From a checkpoint of a small mixture-of-experts model trained on Wikipedia: a softmax router.
Below are experts of layer 9 (counted from 0) of a mixture-of-experts language model. Rows are named router (the router's row for the expert), up (a neuron's input weights, with its number), down (a neuron's output weights, with its number) and show model dimensions 0-127. Each number is 128 + 32 x the weight over its row's rms, rounded and kept within 0 to 255. Numbers have three digits each.
After each expert's rows: a language model's description of what the expert responds to. This comes from a sample of Wikipedia text that the model never trained on.

# expert 4
router:118160132127139164091139144158095118128176093128152140097122082073167147098147101125079126061172108108138124120075169145101092174122112092117147128162126152133150106120149209154148126154125117133058107120109156058120139187139084114128132120074082157159166076076063149141146119107076138125169098040096119092104122177092097143147087125193121146165094145175122130131147056166159110133130
up11:140119077158086099101118080120117168129130153099161085151194154108102149102080173166147140100092125160101143050108143111103106154124100195127107140200144123096135124082111140086131114126173148130128149105072104120207215140101119081139101085143096152130141099108124151114130147150103158134127142150203115154167165115112186108109163165173195100096108156111091091130089151098113135178074
down11:093092090133119119108154104098080112140139149126099166104159165099113125156131065136106136108186144154139140109172179104066128135105129150084100158177089107152168119140142128114122135122139117186181130065174092131156136061119121113134089180104105108129133058120089209144096141128198113075117138095146150092109165152160105186118156178065160112171134138104091080125064163140098137089082
up12:127108126146123134105182091127124199138137129052151071127168138124100205088170134104101152135148122079134085162132129172094070122159083140067139098116122097152115114117183102135131112123114119119126185173116143105127101135138112127168150125142113189073098093112137107086141162123141173091122111124097085062072196180165145165134164125179135129146119104097096160068070072113133137173080
down12:122116121152205133136212088119152111154120097107148181142075140109103133195163192127167138137159115146121182105126106128157136135129134147098134097111109133143115157146102130166134121166129120151130176154165178179120097082160069149122175152167129079154130169062114133151123126080118059092182099113138106184088167087104120113127099101162120052202076154137059127114120102108111110144109
up13:142117123160157143099107101164117130130122123152116152073123140097201082165143122090068144140128147108104125150124101150162099180132143093148149081133096115103164078150130080158149160076212100130156029162134100159108106140115116127130174161112178141104160141191070123150105129155129084076117082175172182166112142137166102115120046138148174081145117121142143100104141152122116094201131
down13:149127110067115130103118128117138087150149169119098073141134099135141108164171079142141144172122137163107119090131141098127122121144089154162130106156138154128137146102104130110128186128187175073091174187156110087100137085215170144089129089120108058088195152164131119153134104095117109108180190041172068121134145150069097116130116112181146113083146187165134150110124128110091149121179
up14:164188127083122090092104142144084132092097138143163170114114128138153156162094121111082130094082163132189133115119190119139115217136125114122146119115129145150074183117179126161090158117183201113140099106137109067082130135103110115121089163175131103074079155095127119100112141085168149076138129126105117130053147126132122119106092053124108075106076119123151179060096139111158094154149
down14:139128106160076058158149133141065166111143102101128143124119103173125136152152113119061177074119129171096145139151116162170127131145132116135123089120142137154106099153144137159099067102135129125213165105075236154133199097185140128109098133141104176149064128190170154100176158158116126140144151135117083109115090169142134095111141094105089142091188141119163160108127188094147136137100
up15:167154141145135104105135040108143108145099152077152154144121093165133094106120149141111063091082075157152129063130159174145143102144117127213146139178100135118065187138100114126185138182089096085150151118167129115071114134102130117157118099107135161151161108082107086133151126114123171141154118155106131107114125164132089150103155114148147197122119058098196110095093153050123066118123
down15:116111128104135142156047126087082055073113126172128126157089117151128126075137137139178141113095138068192130109154128132144130101181075131164118139150103130059113100113136163107129127102141128171158079118137141084079175048118168103165165158199185113100191092149072142174132077138112095113131115124141143116153096091074165120126102147150122128108137154110163126121071127116195120089149
up16:111123135146139163080113108068089189108159101118148125089108108106158161088150145162114116091106154178144120098142149086101098158101135089173150067176169158080170147126154101173137101145122150099104149167120123109135093137090106162100121134087065132160150115075123146133186110139174101146104118116100112144107127174112085167178189081149146131205103155189144143128174026127143124187117
down16:138149115177142194118095162175148110162109109157097147089153111143121111165182133130118069126125117114167167128134065124158107137125077170130168198124211102136103128153157178100132091158122129099118186068095153130077161080116150143184126094089124112072145123106172155125080169144067140121104121134181107133165113126142131144143133118165157070103083123102057119158152145141045155150135
up17:138090074089141097148129122131105153203145110144190122115181104138131133169127155155150124153083098154131094067131173096168151125081168089100106123134099180140143127145123143131183072104079172171117133135083119139183088129108101145138180126079152130112100174107145121167174070152098082080143192119110054151088142159144131133163162173115184098130067129121080071156108118125147127149091
down17:125131206116115100129136149107112112095091076114113088116147172078103096156119096088114105125157138129147106131107146119121136137072143128150096073135137171193125093090088102109110130171120109095119122076088147099163131002144148178142181151163080109084078162180156191133127120114151193071138132151174127146121143171140164102106125130100108113083156112160098108124142102131156114090206
up18:084128126087141170082137099120129135087093105115144123066160101088076201115189134152061201088163156091147124208134180138110126166175137104108138121127117156134154127162152129130141111145182165100141138106169081109144183140137145144110154127076135110138139118210113077142128093076150088151137066137128094112146144158080093128135136133206140134103182104116079115136092123169109101181119
down18:154144153150092144141098075094144124153092142127192094083151178167141101117118125088163047114061181127070147128117120143169146098108125102100123084145104170099113078151100142210108104149133072127138169107145126081169123129184112081148148127170156135149202129164182093099101154093148190126145139122117164176132139089108137152120101113103083092162149107148167177096161138103092178155118
Description: Subject pronouns such as he, she, it and who, single capital letters inside codes like CHN or MEX, and coordinate prime marks.

# expert 0
router:109080053096197069081085129130114107162130186105106134108103089124153170099085214199145162120099104129134186141112152120150075165112163145128111142174130112185149118109107076176157139092102125134064106137098134108118146166155136097153118116089147143167149140135180154176151138186115133097140146132134157112113166127169167159124089145189193108142118132119121132059124163086116095089130
up11:152087162102167066147078110096164117074177082114121154130153126133139170144150157141158149053156077059105145130091105097111112172158109180121126102144099137121168172098130148112119150128210101065112150147125107125146137130138086124185109138153150112125162146122145095216132153163125118154082187140088117132139140134139110109153087163130208165185130196174109143142108090078142162106130
down11:113055151071102098068107050059115161091120143136140139088107138187124130112157140162166123140154109164123101108133068165137142135081122117124090108145111152126106148161126064101138154156153159100139130113148170104150124029097159159098096131136149108092126171142131130079107037134151093112163119208053158174096140156160154124130138139157135099086095138098132172172144128144101136149132
up12:107125132151139149121134155074137135145142193145120141121127172119145105183164175122041147159157149055112117087164098130042106179087116140112122174124097115103103165131059149131089111124145167152144078178140145151117120144117120202135182122121115156151129073159181148122126172141110071135118160099148111125126138148102148174144219088130113156139147167070184111155090155110115153134074
down12:139133143146160153103158126168137094151087196130155141155144136123158068171170173104160151110115124148136120114138085123076125140132084147136122130166149146084133127155128069054121140086092141170228116151153143100106166104113082083125084121136111148202124117100107085112108150142113127155086096078200156111133117173141119098137132129162131093109083143155121193199117089176049093103101
up13:115103137197132139120167086111111122109096137135150155116196171155130157102092169103043130125121114115129137159158126122224109103085116136128122137112143111132079095126137141102111148132101073073163170064176106154066158130156097197111161103137115172111106064097143157029092129148081076096136165112084114116118140153127091120147142105111116101176126134108066118063150150119138133140147
down13:129091195136156174129117110098154133042119122075146173155154130154105161091103137075087166129121140087144119113149136130208127112152164147163054101071132096139109132144097147061076171118125067118183138149175163142141136027139155137120087116144179156086099100137152139124093122123089129118063131128089121145113113090115119113113118133107056148150180104118123111080165108144169139112151
up14:139067114089151112101125122073130140097135160102127144130197159114139156114070142170140165107129094095161164116138166059149085187093163116200102147138070153173150148126133093118113167104101120142124107104163110057125187129150129113144107122121115122126147121179177092214108131180169138097095186146123108107122163100106189132175155110163198140186144110109161152115114131094146084177128
down14:143117075110124143164157121089146095173101066040156142147139165166039152105182145134166098124132131126161145161110115107108165151179163121134090118054101116126124159160168228140171102153146148138140088139144123158155102137129166137134085115155135028075161129128114139108093143166166086171175065176138104102108139129111153147109081108123121114160119125079120126119167119151143139092117
up15:151148117130169099126102147174166095164151143146122106134121167125129158149065211195069120101086116153151176175083114127086157085076152076132159148119076191151135115119160128107121153141140168130093153101137139100199130139088101136090147134112108158139163085110078144094128134080115123062130134133146178120133143168167175120136121080106102143100151105152133112102192144209117121044147
down15:179127137123131165158148155100123093150109119136129083082144151121160075140130098157111164132170149119141165151075139068115114148151119087144151073139185100114142105115098108136097184159135182134150143134099090126121078235136183168126146203103096112133099160130168117129059138197116079157124100112164142171141166103103129118185092115155148151156166105118126150108206096202149117124106
up16:069054132146141121149077125132115114161174101120113132140128095111093166056053172130187117055100090178148145164123142127131123127105117134180108156110163150119191169050109086123140137129152088112107177122069092119178154124133197133125090149105143174153110123098139119174126102118094063179141118078080187107145123088159126107098127073161130165126146164176126127103116148138119107129130
down16:168127143098108063162113139149174148169121077132150110113106093121133109102191192141158106080114086102135100141105071129131119124080128152151141145087079096093188116089114124121102122162131106182026148123117137102137112033109128114129067099103094153097152176153106127104106096167093136116144073113157082110156182129107153125103146077072071068153153144133100131174115135135117122171146
up17:122101141137123096161122111107067122076135114113134122114093130183183088099233124098141104111094121086106100086153161130091182178093090131154152123157120132106161119055170123101153126178103091122099149156069125052157082136118106133157143093143090174106204175144145063132126116151056120128205146143108140087123108102160105155146100143108103109119134147170139125083097119122116142089093
down17:156113142114080154134115153132124131087107072097126094136105155179171070197221159160075094118125153114140106136107151117073138139117108147147210109117146150104163087138157123108117136174127100109112160123066165163095098057132114055160114083156137152118111100111115116119105119163123128162151099106068169133126120167094112101133180133085153109115137121152065072096102112149075103097056
up18:180095109099173155089131118128135103167177129081088135083112124135103116101152135125141201141120113066145098100116156092171086142145163147143186152102189155090134157072105101169140134097150091178123146130061162142070166142118187134163125160151130147102113105164131162160164186088133068077189160108135167088125184136130135146143146139148110082114123167090147084080118107134134125061082
down18:149105120170159134022124099101073089093138136110134118124146151100091129128052067129118125165097084164139188072127189136115108108124154175121108099102124135102121126085171155135110168133140140162157068134135167148077116158124183144126094105164168121101099123213165135162191161138089109144115126134099131091150150137162114185088140142108089107131088191129156125088116089115105087167080
Description: Middle and end pieces inside personal names and some common words, like Pedra-z-zini, Amb-ros-ini, Lar-ry, Vent-ures, achill-es.

# expert 1
router:156154123132110092181137090111125106163123202128163187165073097131162104141096162142077133106147100132106123069137124072099142122118128174129164155199195149113140114098089133193141118173105127171123115163160183112119131209137175142124166105109155177162178099113140157155197124139100145118154096108137137134130143082154209129120157138180201115117140183117131151140110146115156094097088
up11:154155123149100120101133155131122157137165134117130094021186174144128122117107043101112146093130129112095108158091168168122130147114166124102115131099096177138124102110116158122153147056128055132135148203087135132127093131092110073124165117137083131121196155121142138155114125109130120176166149114116140164110168124154013141178107150192166158121111121175118088103062117137161113120148
down11:098166118133130141074186139163157168196145100108133108088129135159093093200130140112199144080121157132117142162135137161106159109113115123100124144095082137215144134181173097087114063102050069067143143105121131202134110105121173118103095140109099139132065104094148130117100095144174147133134111139169146105131119093157161147107083089113080150162120123170166111110177107081144172126125
up12:152085150144153126136082153065117113150123119095090104140172110090196116164153199076120153108122153200131113123141110175122109158131093111123117137141121160139133135089054165084053063185126086094137095149127090099096148139104099180137148140128129117132145119168154107123163136161115129172149123084104117094116140107106119128102146113148081185137093170034155075103059190114102094136119
down12:153101148132119088134129153128170129138127140170157130094197107105152139076130128122127183120143138132094110134141106146075131175061109141125111161165152178121090097161095089049076105108139143110183108122151098188112131109101119075137091130129200133097100160103136112156132108194149125189085153079133073073151131071124186145148123073142073166157149104102143159131053089083114132111147
up13:113170077097150130062159075131112107184149177133162149169177142137182137120109160123123139141121126120163162178116090066131091126116175121121108152181175107128089130099142069177123163165131081104090095112146167104099167119151160126128080081123154153142160118130163174089162073109146161144130099090073156090050104129116137152071120132164104127151110121129140228113148178166142123116092
down13:136116173093141137179119182117097115120123178145145128132079098114100111183146069148112105136121112076161178089123137113166133076114104084092071093073113108119135114126165220133085154086150158114079108152081145166176072108153159156070116166186106093152117090150100121137160117092131089118117099142142125160103148155117113141120104164077127126136142194170026125117168151107150101155145
up14:159076127121110105108133116117101130134141182101103127050159149117156085149141097109174082120130090071163156157107120078179165164186104076199155063196097120090093086081125146140132059149186148140138105145157126170106157136104113174104117078102111117155107060131105101129122102119103117130116071135120162097190107085125103159110087097090146183089122094110148133141152169120130098150106
down14:144123138097087205147133121115147137113110123142144080122082153150128092079140117147095077132125105157124148145187085167135141152125142139180165106137146082082093101140168133131169126149130050145099086113187118080118077017162163160132159141135168169108139145195170134185180154165136172155093100147120129139125110143101131074105105122079046163166127109125156165134120124110171137097123
up15:171157125129147149081126095147126119148139122135208136108131090156116116110172122080175234128073143179109102106077161125133149105133095121114118120099131113138079123121104095175126146208137160096148164138086155160150178133142126147149140139164069127146220143101141147170187123130087111120160127104081199090172113102092078083119109141135178156115129135170062102164143139150145143140097
down15:182083178107111138183137093166128187162125166132202104166132129196157149091126087138135103108116162120151150142107151136141148105146149166179128129144152101084155120094143136138116143147143125140184082135129157146095148040174125132131101153109158082181148130088093168132130113086150155116102074111091054117194096128102084137162155053137088190175161107165121135120141158134123166139184
up16:202107135081103145199115145139138119073126121084152161172163178090098080103170145145113099152184163071130114120104108085117161125158086106089117059141158131137106131122104153193137163169132174143155177097124095123102108149145169155116120084172147067099097091127095158158142184091123149122092161106181122124154140158141122089083171075108139081101111136186140131197122147127168154163134
down16:109186144146122144108130107082145144127142081045136218060178157117110125142167178104135147142110134129156091063128126137160151163141105130072128070201122175084165073159181117098109157138151141120124067061143088115149091107107143121127104150180140151121134130138071123137068115173152110152101155144088113170144120122113164127080166104141127157141135113078190142132101088116176141115097
up17:144104123062119182150127092188153145135063111154118105145127109133139092122122154157159114125123096183099132039121103194138083138127149141112099119083091145153151167103138121120090197041184093126096094082103137158149134132148159139129102101140112118153135187113099139116136091102069140100088159113111182106135102145147138160089091158144144031122103105063125077122121161136126196135142
down17:067102093122133090153201162124131138094121153113102109121162098111097077126066116104094110166175079120140118155111115088109126108179139139123097113113089116187087151124132151109112151125118110097164115104120141138169097000142133141136137106116139101136172111161123104132113112114106125156141078142181143071134180124159140071156152188126146144097109147137155133129143094123156110093157
up18:181128085162159131118098129123102167143122190156231093109149096134054089122133155093196168089166142185137118124181117057111164158121178142108182127115131134131155119133164158169147153079141148120144144146158122129158114139124172158127128117144098114137123104142079166184113152134039128208116144106112134168099113124145123108146141120172221163130141136142112106119069171155143132138105
down18:118135184151129129098142091139145156207149154160130102148109172138111087198108103124150135135167160165167150098102131104173095136096146120166112180130156119129161154118126124126186071004116139088191126114084130123170134016136178154105130080061193133168095135156124128134128155150131142145114097161126138162146122157144161142135145165141157185123153078131153109138140114125127116092148
Description: Sentence-ending periods, commas, parentheses, semicolons, table pipes and == heading marks, plus final digits of birth dates in infoboxes.

# expert 3
router:115055181131166146162198179130061136155118169083176122132131113117127163141102126146138164151159110120108126150101190122138104141155168178152108117086139101149172091074076126085187166150150087129080129099124144118082109191120217102141143138139140131152170165119130196102106105085150094135104168105109147108113163130150159152130126156127098120112098159125165114082089060091189092156109
up11:132118106165125160105161163105042126123138101071094108091139142122140106198105089166080111114155105104124131164080145142127112140146179085087082072148083121128149117108172144096133082102138064088137073078143167113101105136155120147133115149149085148125173174073058136120107070061131132177079116089112108102163139104098097137128183140106127150169117143146166115080103079116151170164173
down11:159097183084104185124132107104176177161070148109134190103104134117137132070110144149125127153105142146128149149115131171112098159116155111154126136110102154090129138152115121093095123136125084118181133181140146102141134000159158169082134096180144086122137155135150124151136157137104147091165124140122169132188134156093138114146180132142076103141074155143127136157076114148133170156141
up12:146141153142149134157139122134139070094167129100188131212060100153105133116066143119109168103118100064151133168168144181156114118123150130144151112118164132141201125145144165114117128190109147156132111037141072167057187144186134086101122150102114103184133135116161123145101080116138107135056123141174066138179109122130141149134139147161107124117159116144110139127153174130133040121124
down12:153137041161140137132128097099185152139073159151127130116140136189119123095156206103163098149102092167177143151129137146137137140190119115116187126172104172094099099164122159087132132160128109137119119152137092100140096155112144040110074121148220138177096108086113154119154160052160170178136160149092135073157140075159138141153104198160153135111134143117151126153115110137104087140127
up13:115096097146207093106088150125131069089095138151123119089178173152134158104133069181128127158137121068091152111179107118169103135113162097172077131157125121102117171108130154096100164115130134221102161105117154144113087138189179129134116131137180137092158121154119067086069146124134080166063140119102191120099098108133101078128178144081114089087125120090163124131155121093088130113096
down13:157160139145118152146171107087137186153132135151161133109064114093126121103139131156134130167130141105184145144138145121162104124077098095145136111139107150111140092133136147104161119166156172109076098141174127145071202000129133095125163164147125129138127189139119081129088138075068100143184129177133067133134149144101124122094083163111123120072167144150145145130134094153060168127145
up14:114148163080131148134060170163120078147098105095117129148079121121082118155142129159128161088124110096099167127152068113181050167051069140067158093148155166154144133117071144146152121104106153114069113132104119075154112139116085134120140141116131098147180138103111124201151103097150138160160131113167162130162105140162099101188107110094085144156153139144226155101089124093166116147093
down14:134138125144161138115173101144088120133184160121160181141154124068115108082175109051163149156077138081161164099112129125147162146096110146106099108125128131141107115128109190153181123142149146177255115145121159127115167019166108111082141111090097165133118121111125092161137138100111090169166121161123120133134119113088138092174110165096170129147148145137178178144180170142157133140113
up15:091092141114130126120128148156103122141123114114067126081134167063078169143104114111134148140098114122145049136125128146158112127129099151174095047180198087128093058068137103119104162117133080146140136130146117097089115131148134113130068156161096131149124152105144135082086130132153162147088121089133142132112137179168147120224166221128061110106096139120126051134095140172144103137144
down15:102117147108144117158142073108125157056126136151160047189140137127124071112154132090151122131139105149092119154194106206130160113118198139110114122123132106089115161061099114158128158069118138121154158141148067098145085048158198124094130136143181158096160131188131119126155105130117117173125139153160092151104088151128108098112159095199165159149159114104104147131177105135199157117126
up16:143098127109127153068120083097130123110104113086122172153171098202147159091063090095175131137093118180147130121103129132104069152155142152158073113124192150113102136100128155099141187076180073155090133096112131147138121129179117133119088146145150145103109135081155111101134138155122122119096157123121153108093080159151058155172179163074108121102077041130160154118202117114151180160146
down16:170112157103105077128167076131152170110159167084115157171091059092162177070103123071128101097100154145130105093135170113123137119164134132160141136092078175099098125121145101102098156116123118128167140142126131131149150000142123095130074067147114162165079097103110142080123131120125120179142119123088087087123139100138151139134179122143132129170114165130118186128129190120109133168190
up17:113139085137082127118140133119143089095110106095092128172118121123121111097151150163053176128105100141112099137107196091123108120067146115118145191103142110180127138112110081177170125169152062096083112143152108067110108133091110123095117121101120082158131099212143106083109102117094128097184110101108051095064174142103163096157141173154110157163150104055138101137117109075103082114155
down17:146119119151130136137128118159136132168114147159142174147145121124093133143131106126087150102107168134120126129136137114138080148131125097130161111114093168142131192076149123186190145153182104192110095165113161141110121098038127100153112182101164150193158155160135120105120167080169092088184107150066134088080148126112163106159103133196071101130091074096114127158165086086184137128038
up18:094132096171130159043153134117119083149136158142113161120127214111115131119140099156065094163135119210143124146085124145113143190162103152123077060140071093130115088078089163201063111159089103120112139131096123152071148129150159189089146144108086130118178136144089152125120130084059147118099125128112135103148134155167141131122173109111138085117121102134167110120112091121138215133149
down18:105163062175097119082128087122129133166101135129210132118078187127132113085113154136130148138089075137135133143082174122128180147163127156118077072169158137128138095160183171144092134176130141144112158161100132148171141224134175147067121138109097091081148142119126103127154124160141072167076140117135171129140145112137188095092145148151220125138135119137142095158088113116127128055108
Description: Articles and possessive determiners in running prose, such as the, a, an, his, their, often after of, in or with.

# expert 2
router:100098069110121060206105065129111107109166157120105171099164147099129140103150122111112070140135097108091116066164127119157154116178160159136129090163049148115063109161144122085128135193157113065094146112105102140100130219120140129173117153152152095093133177152076096128161137108098090122141155155077125104151126150097160132140110163089164162142088142122179076112122089126110162158110
up11:074151068064102147114099154132103148104102117103141114102183145099212128078102122145138099139104176088061104146169108119084156191125067147120141149167107125111195077143097137141159146157181089132145086157068143144128167148142145187125142113112167098054086104121115139161178138135141106108151128122138092154146163128183182078157124140066102112096129152177107170103115171131125141108128
down11:117114119122096157221104124132140099114139111163171202080132069130091109118124177096092183103118089101118117106151102106138153136169146144118112142181111121110136122102111102147068099122131197149150188123160081167150154085176203131188053142119092164161109059153091093105096155154150136116137093102156178203154153134144088152104145151098148129141095137132104113127168134140169121100165
up12:136128138137110084146116110174163163176166140121150146102100165133093094065130122092126170116135092139142081105139128105152135083166169164109145114149144101114125103070139190093054114119142172094138156103138108167109133141114057098216154163167070107081174093150175103187098157101194115137130116156124180109148134153116158125126082106197053135130108113125101158071166100100121117102107
down12:189090141084138111128102115103169052172156111097126129107123162145137085165134152130106148152144122189095119084140138125116142073149117162159202097094117171094105173110133137102088119121112142164153115173181090114118070034166166138152110082153127123118089114128111202063103090124193131149127118122078096164109145136107161161104084093090103149135150152167094146149129146095202101124105
up13:136093072106099166114089122146123090134086096146060151130123161081148094178173168144079125169168186167145120077092141168107086122137124146130069140119114188118115135158082153151169167113192048139154159129096129092080143138089130109158146152159080147107108115115121103100149098125141129098145154100098205114138080082084178078113146159107150106104156140116141180142117154071111163182123
down13:077150131086113066124139124146144107207148107150158133168128083099121145150099115091136174112139137162150071140124161190080145108087111139140083095107071143121165200163135144131140081140152138115161106133097110110132157118094056105174084105116054179160127154124124106133099124090106077117078179114100099085106071089142175094131065144196151155090103145163129147139087123163101096109129
up14:125148113144075087131125104098138140163150152182084149144166141117098118075162110120069114157143169142187088136081074148091139149116125092121162116096132133084093177092114129108055097119154131165129164159068066184143120155132165152181140117153102096131142137182136120167087172127155070150118151137113098125077110189116103107119166089121163205139145104158137169149129099095085098076064
down14:141098104131158128116150146112092171083120087115121103080160140095095139154114123130105138134114156127138102123188105145124145076122128182085115110139151144112121178134132116070115119127144106093175125145115092080138115000106106156138134120169091142160122131106154157123123123080198097132159160122086105134127118124114128123133168089173122130066144156134132126165112158152136115109104
up15:112126119096121062144080119146144132132141154143098146104163151112100112126121140085202155089149100107154084142115111109152113162139126108123122131177053109106131173093165068170171109121135140103083072161107103126196130145135101156147125161120158073103144223144145069155173176101130122123118084085144162142152137139135068083067164118144179115174101111127162083162108174138059174119147
down15:137119149110173156093122107083167178108127125110125150112058102161158131060136150128144173144165169105149134139114148124163118072123159114098180156125095085118111177095101159100156208144104096144137195151124102067184146016192084118096118091116165144173082157148106095111097131147092181133096111125136097107131099125162153080130140166117134149129090081089137154118076118124158141156145
up16:138062180139133165153103163189149107133162160106137137113113162087134150094144116145107157117119147154143115122124135153108120131140145169148081161121112148099134055148147087135089082145130082125141114133098096167184108140110100132169120181100155090110080194037070136147155119158197110129126126131146115101119095162102217059095173123114164169087041092153154137141145125178111136155135
down16:110127159133146100179096098123077128104175061141136066167103084155140137145122143116121110169149137092105151068121145166130146148112155121109085123108119157072146077130164136095113105219124174186159143184134147105167127079137189111157135158155127118101100112164170107141166114150146126187090087139102168149141131170175153145147104135124139098138096222140137182185107096125140147200171
up17:169112088097093135137111128093142088097105084152111097124136176098154066115159182115098118105127113117108123139165123069163113093137122225109071080148085165133121122087130138123096205136099087116143157131107098145120161145177057145198140115150129163067114155092100133135175134132140083093164096107110158140156084108099062143116103128107172157114091181118166115172063114125118186129128
down17:075113079112111090135110161114133067121153133048120150132133148108099113146141081190142130155074153105107053144086109136091156113130080126149100172155074116090186119150107167161131106122108170155188103109099130105140113036100125061184122093107095143130150101091142122109111177152117137099186158123102152117152111120203193132102121111162104152168137151140147154148120185150168109100092
up18:133141129120127114101138133078137110085181122082178138126187135098148172148117154133098120132126156108098207128123075114119105138134165128099161070130166119094129098201150135121118121137194124145131136148152152189102143141086160119147109108082166104089135128110118176191090070102158139147134168178099161113165113162111148138171117132142089138061180126089115083111125248105089138168177
down18:151165076157157160091123156151143099155117070158116100112102136199158117140120164064113118072113100129104097148124123121128104100113146175145143098110060135077164101101159103121147144104088081157097126082092136131177098087118208138066159173166124127120171149161088120077109120124145145203068088120169100173129186163123106094117100096145144160111166155125070123116169174135117137149076
Description: Numerals and digit pieces in tables, scores, statistics and date ranges, such as vote counts, win–loss records and 4th.

# expert 5
router:107071120128151146071159082085097118178123161127146134116187111125181211055134158097071136147111095156107112173119140109198060127124142121158091128146138140156070094107073136112094124149156164105127138076145066171177118192148126103138142166133144155115074080104155149126094144154125099142114150136114102140105205189150111151103084150125115105131124106131134089117160134077188097140126
up11:154104134170134123117114112154124119144094185080171107122144041146158165074111138064114164115107085165092074136168131126192154130139184111104105197105098114161051116128166117092115131148156127151126152069156141110171103135181086052086107125146099143110089129070144124056112145086116126133088105172069093106134159136101104190100151145113140146143119113130125103143137149162127066122156
down11:084153118135106133091139101146155128178139149145175195142098130134106114074176155080117081135119163102142162167124148137083196148160115107076132080105112150170162131111135123162093070116128103125044070137113141102110210114136128148091121084109098081098131116137158166118114183134125134106141165098156127044182119180126126145111139141141126164148036114168136094143129172132194153102102
up12:111124131196113146109105036158086081157121123193126124098107082143113172155131186060102170111119103158123077093137168142139083113145147109132135112109087120152119148176148188173142163194104092128133161119134119185111128140083163150117070152196210113126159062081118110123171154137098088151146121196170091103082154131132163110115092127124136125122125117128089112083123151129112106118095
down12:147140109176131151179055071156168097168116155146145197146118096145118106088156100139155115091125134087195103141055162071119147091188125100186106119145083112101122114135164158104095127061128173159111147127095189121130148164135112141086165138107141086082154157107131087126156165116109070118088111121120118118098174136160154123110110074161152151140159155198102150099126161127154049153118
up13:158157111174132118092170111147126095140141112218140100096130058120120119121101132086128108035109153135089144101147126124125056191108121093101117095112139149095137122173116091075131170183187141126117075122126088197133164137076171108130081129136165205162145093121117133113086053147130149145129159135148101130158131158126147141130122143061097124081098087099105143135102138101140165191153
down13:187183132087109153161141089082091109187129120126115135175105124155090114137124164190160163146181119126053128088039116076158142172103125106121119119139129131109105170108150026108134133149086186148081145083117114096148095123165142108100148148138128134096102187138121133119100087131112109095118149114146114181112177157144109080042113139101158115164091155140089062141109150123152130154107
up14:102119127150129058100124120101099126112062042114065111130137097137096145091165173114090152102112140137163058131122113190109158123155131089086158147174166111109108101211110120084117080093131126148103162103050164123165144141151092132134197109126129118139109103141153087131158160118210137074140097107169161110120133179113154134118110173189098102157106119165160146110127153084108120102088
down14:110107127155177133083099155107171121163110128129150174090171166091155076147098123104084085188149147141160141177143152131183181139108102148149107115140085104134096155123107139147127133166167147117200141160097112093118177070110105126105067083153140140143094141091117177121144102160111083125104144079139143184142125113133112091095074110121164077111144135146169199149092111169211048152145
up15:090036162139202117123159161122146136119125116100044068086183149119156217122155130130146092146076093105101108152113165119152086117138132180138136102139159114125141193116083092127116157123154114107109123089130066161150143127094104089103164144073138126197148113115176110149110094101169076167095124116099135140119091131081093149125119166054121142106113127128091200111146128121133086099136
down15:053147127116086133137156135108140155149096175138127114166109144140151116123151125102137142126164163093129114127102160129147150124115156131144156127118155127147137150148120127123175098108146139113227114076135098161104156000133138092141140197139126125188158129122128106161083121181110174198164148142114119170093140098091153178120140074110068120103110139140128094125131147109149148139098
up16:127131160071163102155105185145102126138128157127159112145104101098113164150167161129176156113129104175151128117202137110077130127174088178083103112149100086084164105121131121131177116140111090091122122108145116135184108144180187050124195134128150113132155086156150085140084152152194112139089118167176129167128170119124155150095125171110088187093151049130063116115169076107147114098111
down16:143070093115125100157149130110129154122143111098124136128074104144108128128111121062144109117162155162066113152065174132104149157085088125088113100086056123160141104153138104166147146154130198108235129104143157141183118126199153132120140138091169110103143168106123093098126113127135111167138192134147111146148192180148149112136131168084107155118171142128105139076188180212160102123131
up17:161134113140145119075095123129113109127144102133116129101196142096142174096076174137037166145176152179178116143135116136113116146111185071156167122114134127127117120146098134107118157077140099115063132149060101081136134131095145127169160123071095118198071150095179179107149146138149089093122147134158071125141166147133148182153105121130117075142147128097185148082151095115139066178068
down17:124052113111143149105172105151131159134149175124094158122121087111083175107101143114141111086114092147150120105127160118152157144133108177117094140118118078148103103143118109142115132088125116107255056121153170149108155017147136067106137150138163183085078121115113104141092114139109122114129128128079168088106138087081096121147151097103151158111165103102124111149148148098144151127160
up18:124077145131121141152125119110141188166169098141088120135118166171168103147143146093108109139079122168135159087140146178184089147096114117121086164146142180039170130082109121127069094174147213099142066101088129115123106136113117120132124109123130124177154162134145190137164157197181091173083145138144121062130071140099079115144089122145188151160140155106105122139121120168109077120162
down18:105128072129099104140115170134127152145114099221107112172174076177127097108059109113119115144112138122117112073122115137136083138108117138148094186133112131087149122099079103153115160143151129182204101141115111104117131000090112132121091150097104111176141066125164142132125141133116164108149110163103095105106107157156112117144108131169125178120136072160171129098072115103049128107121
Description: Prepositions such as of, in, for, with, on, and main verbs such as gave or given, mostly right before an object.